From a checkpoint of a small mixture-of-experts model trained on Wikipedia: 10 layers, 18.7M parameters.
Below are experts of layer 2 (counted from 0) of a mixture-of-experts language model. Rows are named router (the router's row for the expert), gate (a neuron's input weights, with its number), up (a neuron's input weights, with its number), down (a neuron's output weights, with its number) and show model dimensions 0-255. Each number is 500 + 25 x the weight over its row's rms, rounded and kept within 0 to 999. Numbers have three digits each.
Before each expert's rows: "raises" lists some tokens whose logits its average output raises strongly, later layers aside; "mostly gets" lists some tokens that are sent to it at least half of the time. This comes from a sample of Wikipedia text that the model never trained on.

# expert 14
raises: "rest", "ean", "TC", "an.", "ices"
mostly gets: "\"", "The", "D", "C", "S", "R"
router:540525497532552512501498498562461522492499517488460469522522539482513509524495476465500515494477480527499508494530479493469472506523516542474508476492490504504505446544485487521477459483482449493463473484498513486506497471503523454532504507520502522485502548497500513496534508487488501511496519505537478485472477494531533508507464502489476472511490462460494540551526540504476555459536527534466489515506502495482512478502500428554514519511492462497528422483529517505447507493507482518503497516487497501521470506524509431541484469477482468474506555475488482501464466487526511517490488502548490470472488504532513574518534528476489486478499503497487508454515520475531513473497475521496481520488498540529539499491537507481480527495490516521489514519487526525487496525466499
gate1:539532498480507491486490490483526467508511474523511563524480482449521509501453538473517465492507481502526541498537492516482493495491506479501479477520509512447473533524483523495509513489488460521472492474524520533488495508531522491517513475480459505505528539511491528572533487494497523501506524528552514512500486477491490477504525472482507524484562520484548519487468513513513546555521497460486509479509539508539512516497477522525490519455511492530438497505464445475506519488470502497495503482468538515470487516487527438463504515485535474500481461551500517535516555503530478490513515523514495501501505502509481476458466464504534458531482530501475515451470475508497486500481493465491509484484477453474507548499538485487495486466473496483493491470502479574520493495512504
up1:505449497519548512488492495445499497490515521487504515497474486454498489501557536490472510485517487497536529510509508516513541495477524512529507508486483534514482490463509481519520498522475463474503474557551502519504497474505480497516456525519498531481443501545486491451454499472529538507507478499530504523551474531475458515495498504481484543557527460524459486499464470495434480483524514482506486488526504534485529517497503557517470509474497543535490518511483472517518529534521482448489519517474511486511525494502523535507467521503516546528516476534483466457532498537515498519481502498531505503484459507453483488460479502458527509508531502494503496464521509479472516439506474456502509457531520549532494482475478507524520486502532481458506514511474473492502500502490497
down1:508486476476470525492527473450497491516517463499500511509484514512504503509509456502525490495489485491473513512481461522498525536539490485461494479524483531493505488557502479500467482527465493515523500477497523514539485487534533473539516528471479481453504535502486505505504482496500509495491507522505537493491508510491484473504550472539478451540530481497506521491503480496467506520478511516513513522495536504521513464452506486515479507503523497505475471508536497476505483459474546541515492479508514485554484505466482472537508500553489415519545479454518484556508477523479466487454478504473494535502532504496479507477520504448458495531498445433440489502530501476454480517460480552504509530498511467463536493519475458492504527495470510464521491496474477463466530515494492
gate2:521535492473446474488503520496490504473472486495497541510514512442507518498512498511480560562481476493542511534513515467498495500489485511510477514483504544485479521485526514492476480509547504513523491488526496540494500496539494495511491451487521451504511503511475528468491499541472506489470514522521509497542472505507556478523523500493563498494481471527544479531527492517509489456522508488506488499492485505464486455433497504486546502477532522478513497484518513522530493459528480507512492533488486520516537470518491456534456560448510489473517497479484485488504514497486564523505484519477470540473468467562529550492482517540489562517493509490490480508495475491537496473488501490550493516498509504471542509475484499494479529512495527491480490491533483561489482557498491
up2:546512478519502532495496503509526465496502510523488506513485505504491498505537497532523522486493506504485498509516491525508464491474483462486462555515491506491526491485474483527541518527517532498521492490486502535459503487524504465545531514489503556511505529523481443491509475509494514513421495490489503550489496494474484496491485493502494494511489524493495563485515498517464486516578498473494526501473536447497565470516520543536506505493500524515513520470530502504472500487539454445552523531468551486499482525484486455509491498547471496507496480502505500496498551517500473549495564508501489530518516526516485498546495474533527497486510503494498473473505517488512456521518456534450488447464499490467510531554536501502484507507540518505498484480542530490482513476543521
down2:488468470520487505511481495473487525509476475482591525539518499474490531468514494491530479494497499544520473473496520491511514482486492466458497476473475513515551506471491495532484500485508486442518545494466503498535482532491415521473467523470475454473527509518555431490539480504477523525507538492497510543488524509491521489533482460517468520507476484509511504495512481486542504524529478510471496472484509498495505538497498494522529478478500491526511505524482534514520504480499488490507486492515505508504501515541505540491537504475517470498453501469467489506477541519498484483504514478493494494493475491538498544520458506445510513496527550519520509545482505461467539546494491480484527540470536524528467498512534527514485508493475459490498494456500521532561513502456469
gate3:503498517481495463539509470491480508499466524529481481495543528493512492489493496454470565497459504516484489487528478443488512478531484458481487491475480504520486474512533473484521489488499491476498479458547480462475488494492551531534460494509507495526501523517478488502469514484467495522485507492516495532486481482520502501540499473513475464523504493475524517520529450488508466478545558521470499548481493506484497481478493437505518530492487476520471423497517493489517503506515458536482490502510511472509502555501522491495479489461463426500563523511479441492489502524553475497503509501529520527475473510480509515531497451519532493500503441476516516455504508528484503503474528503465519519477499520523495510532491478510504569516494504523492469501521495539509515449518507
up3:483496500491462545506492459533512496524526509486473482507462507499507490508511478517517533500493495518549542519531487501486473514455505556511463505532480496469487481524465497506461496520524513494451518485451510504455511495544515512450492483484525512506467493488498522492508528469508492494521496440529512483505563516508515469482542478505485536483513503523516505521543553524483533499499518510490482505482502527537555490523508494549471488485542491486532526555515512471500437477498500475520531466512506467517475505500482522499519488509557527510480533453515463515496497472520514511468461456504496494502505526564539471541488495496478496516476541539512469467464467479491510512468522538567485512462500490480499502471469496487472462490504485533472539519476502484485476511503505
down3:507477505474422518484515491519459523515462478490523482499484489503467533507456548514484515464516548469417514484496483502510483503438518524463472491512523542524506483505500476479474456464511508518492484506520482477530483517518482500473489462502503508485464512473536511546507525521487521509505559506492511495511485476480491518533526526563472492523513503527527529472535513461529537495484499464510483500479520488488540478504542517514464482492502514491457443510513494534487510477476464518523478492550508497525453484528500513508505510535474534441564507511481473486454432507515529490486509500548482487493512498514509465481467499499494517503569477501512486501506502487477503484479469475496494505520460527555493499501521496507489493476490504498514486513517534510459523500495481
gate4:499527491500496502492477528522509508513502510464512529533558498541507440530507503499474484530528473549469502480462520503508489514509504445550516478490530520531476456486500519512512479504474532516517515471533505504535535504493521500489482534527549532522453516525484476466507505506485498482519442485523471540447471472451459499479557513494512530487523506451538517460494497477469492494489471472515484488510499518488484526506496496498527498442512460527514530494520521524550503479497499482512486471476519503463510491505481498501528496519479490545500529492503515463487514466466514482496557524462465508474452490476502480503510478465492444523480499475475507507484477446480514495523497478534494473509491522551533475485445499451525479488503505494544509514479510465529487481479541
up4:522514452491522514501480522477528481447480521538517513561519460516532501505497489489443520513443506532493518523490537493496501511530456512521528490532539508436491518527536514501484522518481518482493473474520521527544487433492538508505500478540523473529482505521469521498457475500550545489421533483562497472474503502484518452448531503484496522523489471497503512507510513505511527510447499459508509464465457496478498494519485484489490483509507502529477518505446459501509488482492499502559501464524477495485535471507518509511493496537501505512522470511532486481535548522486508478504508521463513475503478502492469533493473512529487490480491535575514510498505481520478458510548472492518485482492508486491499489487521500487543502507495501505478517521491491457505504461487510
down4:543518498485474509488495501492413498492450507477491493514478490496498445463493525509492464478479507508496490478498544484498528447501541502470476505493470532492463491489512488529502508487480498437489501532496481509527492495520495518467490497477559515502524498567504484518503502493489498524476507475502477480492482468472484459520474453502486477482465485472497522500526468505492515484461476503484471513475480464492546529498499472470489467495471509500508508498523529528521497514532530533519461511476492494487551551480538498531536475537466496466479514499451494511479530491513479517509489523500499528499532534526528481496516495496468515501511426479537460539453473459477524467460534501480562513471446517457516490536509515509487503492507494477494470490472481519515496460547498
gate5:510524481496503443504450488498542503505469479519476517496507496492550561492494471447516513518485490504508473495510480447513490506461491502513502497470469525472435503522484568501480487459545509458468471500503507505495548478440518518460475461479449445508504467481530488515504528468509480499494483524518489498473506470531506510487521502512481547462495550479507487488482455506502525466503477492493510529498506517505554498506494495501494512461498466520439546503485504520498474476468492515548512512460509457469500505469509494451537480475486492516457511478534438485484540482461524496526513467486508508516544503519498493493532474477521501514481528548471476475484510454503503493491505495490504521516465493527504489479501493492499454509503519482523514494557488496532502459510498
up5:514441469507491498459483569471512546516518489496515508484497473483427467510525494525496494517458505484522496518533474479494481486472504461492494520516523485515500502496495495513507515538490499526481479500550475466480480559503497561514478479506488520542462511525536476499516486508500463515518476515460480489515488500470531502476516500533533498516494451521485517499500501545494472507527536502531468482487512488492506469521490496500466504491470491502523499520494535555528545476472486469468480531491498475525542511537447520487511493547499519482541516525533519536483526537486505554488525521516530497502508525484527528452503493504496494513459494477534526507476467549512487482514492498513484474550448503515500460528449521485483499475521545527529472518497515474473470441483484
down5:471518508499501526496501515500507508484495500495513461519563513503472503486476505475538529485527510532452450484472509484499486517509498526513504472493478526501497506486502467506534506536552500499499478518484477500524501493501514481413507517510461460546529488502490470521494512475512484462448482493514562477508516523508478480458539490539554457476498491482482476485519490521458470452501491520441484517524495499458514530521481502455486516531524541496498511487487504464474477516543514489537495513495487521515484525497524518507526537488489508497533507490518472473496456471527554481511506453495459478526510503484485455523518524519508467508495516469509509503506438454489542470454489524523507509504521511538474537563515522489459521508525498475468548512527492502527527529512481

# expert 1
raises: "s", "ast", " of"
mostly gets: " first", " United", " January", " March", " April", " November"
router:530509533553580479465498482516500522460499537472439462502517527476504479539469471466487526487498482491485486503530486524457456494518479523485479502497480467531500484545468499532448479475517452530478475480493498481506501494493538475561503499460486514497487530506530525494497510515468486508482478520501459462451474488519536533520501500484473502503457488494498538567526515502493527493538511539489497515500517487490518483497534457501506517521513467462526461448521533525463487513520451504493508472496502475476463526529498479501506478451485490466500536480480487500477452494509526518478514484541503479509521493529538522495535515476484526459494495515522507463521511475482519467530460523515479490474498517492541473495473490512469516481486514503520498528465517499469476527464492
gate2:480523453510521498491478451527480498490473538514525466509506514483493472518526493501508469493455438464535526511520513487495534503526515496457500514546487518492479483507496468504485474486468459489480505470496498459505514529529458487510442494503471503497481457490521515522546484508501469514481506514513508507529492495504479523513485492479516486479510485533534578576490504475497502480502534528514502482522488498498446519489494463526504444533504501544542484484491492498462500536498532482509481529527542474554504533547455458474524520529540508512545508506530506483503474484503447564504533460475505499520500466500509507487524550497464474473503460483483489501514503562500499487478490537505485475514496518494470502509539524521506476507527529480521520517510519492495541470476520
up2:487529495475504494525491489511491514552554517493518535474484504507453507513467500513523453484514538487474514481515479500498528459504470492508485466487499532508475524424475500463489506535531545509527528480490497467486528478488486459471506490456515472493565500494528470461539523460521474501522546488497471491491503491463504523528472533512512473492485523483507493538512480525481475482474514512509494535512515503502514473517497451541557517516524459469536483479552484487510489455478532518545500509469483509486491499469514539505538480491468501519541448481482491501521499573550532481476530516505506522493505500492516490507519501481511530533512460488525481498470484457498540511481506475524495500507527455520515488496500440527509490523480520512511470502493478498543503444479472
down2:483473497572517497497518524507498477482519455503488536484467537493502535514528524505503460484535496522453526489483516539505515444477477463543450500500488489495497518509490476499477525489478445518508500538468506497519502500481509531523505507536565549493527512501488463495490493463518507469510530491483488470508517443498507467508503517482524494496477510486454518456510468507502487506521533513466521494512503455507500466511505508479522452521536440507514505474550467448494487469506459492516478540470511506458535540446504462488523481494470504524464513493472495531485509484478522490496455481494496545464529514528541478501489484486448515503523510481475479561518490488533512486506508472496461469513535491471517483505532502504482498506459481518513489506498528552493542499490466
gate3:504455514550507505477521532513516507546498480542485488524548540466523481478503508536495528512484512506529502466494488522499450552499532512501493515458451498476502515498498471495480488458496482469524494461487523492535535510497479496477537491529550517522525502525528517478503478535473461523532492492490530468488462509480509493518493515550499539514506494524488505500542486490511491483522510489447514504514455550517511487494515510475531537491444495503482500448532474471499482502506484498539510489516516514491495518503516488460482515525517507525461520494500449523478482505453560527515505495456477453546506469515565476512502519456455550504463537487478487471532495511492560495508473456523514536459507467505506502490490490477470469527507505473505512507498529523487535489536504
up3:520501495482495527460489492523490517533465494483451493540500502483506470512459488510506472510492480498503479504472514501499514499492519563513478507490468500515500503495488511482433497529506485555521509514516466443525487512500481464522566497538469465505469508518535438487506493456518498496469528531464538518500491440537527518444535445536537517523514503513492451465454511499452498509494527497472548540462452447483522469486462501492504461509482515503481502483542468502499444528502500472493473501519541511499521499535479513508522525511495524495507498506484499522503450525474504476519519513489479469529523501497522560489501521477509503546478497527513511489492503465495490547510522527507451503502508506488489514490516461506486516515523486469533523456497523473469526515491517
down3:502473493475543515512500502498505458485492527526524567499424522499479538532542474508420517521477508500522499531444513480463501509509492512503469490515455487467500504502504500498470522490475473484518506533535531486498490461492481515509476499467448519452472525526506502476561500520484511534492483506481498538513549507461517488521469540508516498446457472513509511503468495550497504550517523483503550514533540487448489499472526470511504487485485473487449497507524520472520518500476500547478516518504514477477512514513477550481509529471528489509512486486492495501484535508483494472523513522487510522529530535548484485443539513500516478542503501504490505521474483496529455508437498453528525514507486510529515511505534477519517477526511483512473491518511525522518504481499510
gate4:476466496498507530451545517493529490467539519550523507456487510499481526521503532516495526459542555502512534477482504474539513481470538532525494533511497519536503469478514467511498478464493545471510528557517537512490471496478482506472511504485523504509500526536485513538503521526473493478474468493501532503529473524450528508542483490480457488535483491472531469476501493491496451492498500497519535466479479466506531512490485531477484477529520496540452508511526479475465476514513527501543535475515517453499506543517496501490443506519504520487487480528513473462525504507470497477535555479478462505528500475472509491476489503529486508477503531478481461521531484489487542542499482501455474497519496499516519467495534515500502516501539530482532501521502439473559531492510477
up4:473520475521484558467499469487457550493504460501510531491490468533527445511513510487491527491485552518500544514525494530483483492523496484505515506539529493467484516492494474496487475501509511440508450504505512468481471556549476520561511501502487497517534485517523511433536483489510465540477462518483521504477542490518514470475542540547473537506507533487526475509474505478519487502474482494499508471519523547510508530494468499503484477484500525505486475524495470504494481524463559528507461487513524448497504495499505476518535471488541496534457531520484464496510489509529487485527537466473498457477545492508511493522486512477485496511497504528470505488509513520492465503458513502509476464489516530497502464464544536455465490522539540494486530463498489505454495496494518
down4:470553473491510511506504504489492498489490501474507517547528528490521480497447495493484508526515444495473501493536469501476482497480505478512497498495507468539505534506499482494484485490458471458492506500550479478501507480535473505481561467568505536509545543466517531489534485549494514510482487496505506470488506504483477481505499510452499455496492516481473516547491477470496524465510502531496507481498513486512511449496525462514502510494502459516565491510501525523483492540523536481507511542494513536496509485500537498487462505470484494521494501466497438505458517547481473504498478498476537493495484471481504496550469519512450472516462488461458501478469496473498477435471509480471490463509534480478544496550481483457516473511479483492478474475465511559470469487465491
gate5:504498482485499515484505484502516492486500494519444479498547546485493467541470528464530495481496455508442484491551490514509469487525509476466502532508494512518484442499462508539526515515480492476493530439473511483499479504495468465522460453490487564498515460505512490520501497511434470499500515522485486487484518508462513497550461497515501478477470524533543475518537532492471469489496499480483510489506496473486481504489514482463497552523489509461509470511504538499488503524549493482508491517500466534520494507510481481520531489447473506508526519454491508549519468496551498489518510490496473489463522525495543505514503484479452505475461462483475491495511513517532522488501497517478472454523502496432534515562518515516515535475473494562545479510512511523494515526511509
up5:500510550475540491465514533528524503509466538432480492523520500524489470548507511479501524539515473531492491503503551538483487547547509488547510485460493520545500501501513481508495477528535509524508475458506470509497493486554508489464454546489517463500503569492521502492504478468519469519481470478514534473494507489495535528512474466502466521497468526476491506510515496460471482480461442502493477495487514490430483485498495440509472510508493518520524468508505516502521498495515517481465509524479508506504530499500441502522486515496520511478502461509516483503485477516549518526481487504527529493529538500523487533477542549506520486471473486479507486509523543475523488490465452524493490535493511478515481499466486533481489540548466499493493530514526510500549473547524513
down5:508478501524537489532494504443491494551501515467477496552516485509478486471508508464493508468515466505495501489525459538468468490526520455463487433488503522513535515478437473554473530479552531488484492459486486483489469505499489483538529483489440502500500515476436508535509445523492476494531518451485488492478470482520520495544538503524534489513489483506489497537526471503507495541512468506458497475510504508505461489467517512490514479510493463486538487497502498478498491525506494506523513527518430487474485519458508539506480497479507540448513524513474516510483534518480528482510460494512500518517535546513512477521488518488515493508518466481553474518525466504508512435487509534519491531535513488463498483527469471531520485466502504474459517506474508491492492516522497
gate6:562469511451492505477563530506534518504516528478566527505495502473521502488476472458528508468501504504473555531525501462485520540536557477487500497498525515510490500488455488509489531452505492473519480493501449504472541507455480489463457509484494534518449458521481523530506533486478473518480531514520499457505470520486513530546514496505499490523498448492526494513525497483527480473490482524516443521532469473515479512486485482456526513492463465562519479491474489488520511443468501487501511493488527484492510557510485554518486509509483506485510544462508496501490483477489477491500493526511493458486476503518490522512478533491499537497503553523501528518524495494483535502517528554523517482486484515479504507510512514501507502473506504517487457533437535496521478515512469
up6:511500476466477511496527464476508487543465473504495517525485536527512494471461486466520467473509509494520511455502498524449494499480471501476501472512497491489483497494429500496483500485520501501518512515447498460522534488517500436481514499475482522547515520483502479493485533487487495522515519454480472503452448530488520489481462512504436522489504502460474490532526525504495486533490477529498506534519498490532531505540494488506526504480516525504496476491498489504490535504454473525487490482494524490459505482516529487489476436465487495508508501467510477528492485488535468462512550520478525474478528507469496515525515520512546531508568496546488494485520435511495530516538499493424470488525511487497528476503516526528447502524461481530554489478474541483501510525478534
down6:517473530540488490524514522529541479496481495490512496473520511487445429494509538490506513503528431525514529511490508471522524492544525455463518525485496492479526476448516459529541518504501490519513517557490470479479504490495511515472443505499476486515486464478451456544511497492507528495481506539493513519563492497500510491558508497524475507514491535498478454490507526466539492467503498475521504469475490487524531469474555471537480483460487503525517482503499547461474486524497507476527448510543516523474496491493451527485532475504470528520512509526524499501497496455479502531507482551500496491488481526498494469523501481527482499524459504486522496504485499489542456564465456495501507479517490528509475512487529471486505554515514511518485500486499491507524474533528494

# expert 11
raises: "hed", " of", " 9;"
mostly gets: "ation", " States", " film", "ical", " team", " University"
router:520529525533565481484476505504512555476490524464454463478547534480508491513503479471499542498497464510505500509521528524442474502517499516492476511485489476528491487554479489516467455502508487551481463485512471480498519468521537456514488519456493513504463513497540504503500506502492499510473493511529471466471467495518516500521503502465466463494473491489463532574514520509472523464539518533456482524511512468479512487514511459505512536515510471469561484461499513540476478520517462503462519513483506481487439527533524467521493486493506519464510545492475465498479451494524521524474468500527504486483554504532521525513530503500486527468480481502513500461508507485485511448501478529518471509489474496499535493482472490483473495481502505471519512517506502504451460529460502
gate2:472492503457506487472521506511530501501517477523502472514486515525522489486555495534468509500520529456543503483549503461507504483543475508525444571512507525531502512510536495536508493460541547511471472541562454506524472484512512517511501513488543506513472522439469491527459490500509533488501486490464488535514494478497513507524503493471530492480518483481484515483511524535469512521471476542526503456535496534477518475491506508468556502505461503538474524503508520482479453497534498510509482511473479527486487545485490495536492502504542497459513482486499510497490486531515501468483508490497571478515461500500492525512511559482470510512549517470492519540520494467530528540502476486516478491481494528473486568494497493503533549473486504467487506508501483528506485540503520
up2:476483494465470553527499479552558464505506512492518482510506510467496454478491528494483496582489489518516478520495499507511455522544464520502496488487508491528482444524490475437484479486507483485492507525506515509516500481497498522485523562455513531436492513498468495507470502506536517494517521461496501478506501524485498503531536505490482520509460471462515514522540490514504521477537499526545520524508443522460497483508500527504482519543532496517513526490488517516505492505525507522499513547485489462511484495512483443504535525491506476467554503488499524436531463495520531484518520437470496518512499483499479496496514484526477507510494537520513488469534509498486564511525483488500531463481501473506499522491497479521531493453529475515440551506513471471497498487506552
down2:475510534502528495493476461507481510464477513487491500531520469528490480455539499481483474463533520464491511491518537516468493538457517507479526491528484511500496503493511517479520468488484544520481445498494538548434491495496493524455510521490497501485487507553501530504492489513523474511471478497576500478484533512461487502468499499468498525504550511528477456480465520519496496492505497492491474515482481520505474498521503489506494480482478510519486528492486488571599517539541468502507493512516517503441493514538482473473507499539492445547454536517508503504540431517528510503512528460523487482496496508469498489573498490517511513513494522502494485479491518520494474546506508484494517515490511525520457462466487481504530523491513513516487496494519497469471477513546529
gate3:467520530465500476560522471473515478489477490500529480504492560521500523473501511516519493480503475518524535507514481539516457489523450477474471517479520449483508519488514516484505491498505502529493495540503477492511474439462511471536490499529525465463532550498486506491486522452490538511502510523479497534484547493455513536496483488510469516492532536491479505523470509534498542472482535514494482431537515484482501490509541482483532484467521513504506531528459523488506493528502483473532489495517482469462498497507510517446491488503474499484518480467522494491486474494507519480518550525504472509494524513515512495537517470507500533471494527480510513503477470484489470527513529445514521446538548459493492531482554572488448478506488489522467477529467522486515530494484482
up3:503497527487475463503520535515489502450473495539480503524467454505508550480462538502537484445499501511506501500463455478499457504490526515487481498451479510510497454464534450495475558535481537503506526489508483545456510510525488539497516484519461488469511450519480518505452504499466448471485557485531515488474557536470530495502469528515476493493499542524539504495530517511489515439520494511527527478528514518509491480484495509486490523500517515501516527522502502495553475519492461497504500507501505509488481492513533512531447501485481515504532485472471479512466528494534510501459542465530497492478499520509465470514504499518465519491482526458480474515507497481479526549522519531539522496472502484489533515473502506477480486512486482478499536504532512557483471505548534
down3:512512502491481492478504525491486467511536444491497468447494492489502482464493481515482497503489495515473520466510525498491501488495491513483554482482515494522545462475563499514510469509479493497502460498507499461516545467482491441494497523497470452486504505498492488519529461463507511543471498478482478504554540517553524481516502526470491499481506481500489530476539486491536503489579466521484530513516522457498474543424497510488474443485476492499518474514449519476519532490467497469485504476477468499513456509489502516474496485509519503524482524501505486447453514527497480493462502496497471445507504538481468473532518520528502504524491494478501507519554511484507511476519517507536493529529446509496495466490541533517481529498509502487506458505463537472464540502487454
gate4:487519484476476501492489453459511494486495503526514449489527496487538497463479517484526467532563509519533501527509514497484531516512476499523488519530518533507478532511478501555469528503525511473496517554491521465525506499490488463505494455524484490492508514482502494552477512505502554501511524511521501519457475488466505519508505450528505435470523520506536479530516534518532499470447489516499468478497478504493479487456483487510511514500514517526553487549524513463488470529499487483473497479489485506480520545525472506491542485472549460457514495503512497582491526530470486498525486483501534480510546473507487474498516541473502505538518487454449504481493538464529501538491552492529470485485494553512507524481463487475500499493512542479507520513497513507489519466465526
up4:521483492490525520466490505526520458541517501532495466527497500474536538501535519483520489481514461506540527508476498501481459499563500494524498484522494459470511510519515492486524532498522470464452467508539417495500478481469445491522508510505528538484479492489493484499483529517455499508533463464517493512496525491529500516504470481452523511469488474531511489481512497482480483554453544497508484525486514507519491535534476499530502519512485445525524526489515460507543494500461544491509500542512500511495540494497530508515458521512529518564496517496522472501477503505509518472479507502515477474496512527500507513493457463507476511522499509542477573482508530507516486483524466446483493520540501496503485513543510497483540512460528497521476530501435493486553502494512534
down4:508469490503494511498484484494498487487497435454485457511486482507521519513479475540509532464490542541524503503489501468460476525468515555516520519516494483498502497490469505498521514494491463470473488467484512506458503503526506554526472485486518479536497476478511499470477495528488481447494511486520477519494474491532473531498568508529508473484475486489547495514526490514504477547532495486503533515527490507468509492495503480480493534460527515511478494498497485512482493502492522493556513492523465466513501507524501526466527468465511509530570526481507449483506516489474490483463504478524517437506510517505528504444512434464509524499488443493500528508501444534497527515524482471473479554478471507501521509503473535449434495490499541479508443474457505494512510508507526
gate5:460522512491509519487493494490497505514495513451507472495540523489489457554486460445498487507496515524451481503517478502483516488509522484536519484503497524472501509531523504534511443476522447465484473483501499528510491519489523547493513467475501456518514521531489508508481502486484492527511516510498483482448535465506522489490498478498476495510460519509471533536465503504474497521475518488483479493523479543499531507566537489510497531529486469470500524479482497484511503494542408552496500486517488517480499503542476422451466488496489504525552534458433514513470489500499514481534535503524555474514516510486480514542491519505481490480523503528451506508513509485520497464527492516473519501534540513500531462511446493511507507529494501502500519446484466476482501496479508
up5:504486547495509466468475481520549528438492533511543537515506478537490529535491501524538534483439531484496533497469500525526508528502523475514519503488499506483483516479500440503464547493503529520536490512512464484473497474476488499523465461497481480463478415489494505507486484496452481496534494538520522496481501534511502488483479500467518495521511502544459518497501464481508487474519497565511487497504475507505480515485521494499538484508477517510499496530488488495508501524513501529484503485496543501468518510500506513478498527478541521512517496497505510505511469500532460536499467534516474471531477487469497468474483502489526483493501474475435479468493520536461521512509501541441483498520501510484489493561499526550458568480511534473467483512486498519539474564505510
down5:529519542507466481457501475534524514481522514536487513509511513495511514465483476467506523487549469500497464512501493474475515461489544528475514479482490501489482502429494493491513503479467493503515524503500525517477516491490538490507514517520484497482508474497481461476466527516498488496456465532475549478543509552491476466514503508467475556483500450488528487451472525464526518474477458503508511527495516503528497513498515548499493509470477539501461527500520520516565538505493556528478489476510470530485487504473508533463535464501522491490490510519535542451544554508463502527515488525478497520503500483518540541475528476485509480489523528496498500489501522563512443522476487495454503499508493567472478520506505480481474517489541523519503483535526474493522477499525490
gate6:499500507516537505505444511489506530444525500507471517527507497507501517503495512465507520503531502465531513550552525518495490509520537519452491493482468477525505510461544497529493491520517484528499482514510516500466509509516542504498485502503505526480474497496515451503508471531494503494518458475476485460519533569492511457498474545491528494506508477485547522549506529553504500430540515514491492497497455482511516462493500492509507493476518471503534521483504539489488494483549451501541490474480500494482456561510499469505491506464558514442540514514483481520471481510504508498480472497497523508472491462551497525503510487517498514489501494464506474533512532496530530553465501470547519517513494476540523432475531483498477492523484460502492509448457502483498526512522486
up6:475490504500455516477522492453519480488508482536521547497521511473508454470458494527494516482515453516513446523509531517486553467532502511496481505483501538467470540479518532486482512440501506488529503496528505514487500535457547521522494507489496497467491498506493501516463493474484460483543503425495536494493524481508515437492496523499490533551498478495491511502468525538538478486532544436493495532498479516512506519527491517509516521515518524557444515499511480466516561476514474526510509493507492465501528473522496471473503510520521501522521514538508494489507497481451566530484481539515472517487485486504511463548493494525498490512514536475487526501491499447501515529520490495489534484482510516498467486454512505513483480528528504465467515460515487483524534465540498
down6:510501502475483526512462464512540480503482511482482556486508519458475458517524467545466498500531504517476521479475475498505492542446480488491507545502500475484466517528494513516534476496485546515484502513485512489473497493468545509474484441500500487470476494533461533489500564494515479504478431523528496469500487527516432472470533502512503516479486530494488477540479495455476455494474511466493480552504507491537518513479507490474509504489491522507502550468515492540486532457477453471489485488488516531486480483479499481463519501479502507537521501509495489490511472524472476503519512490470491492515496515469514529549511541481483481496482516521487487548470497486510460517540518492460476526531493527545493490512470500563521518516520482531478505504577466494471479499514537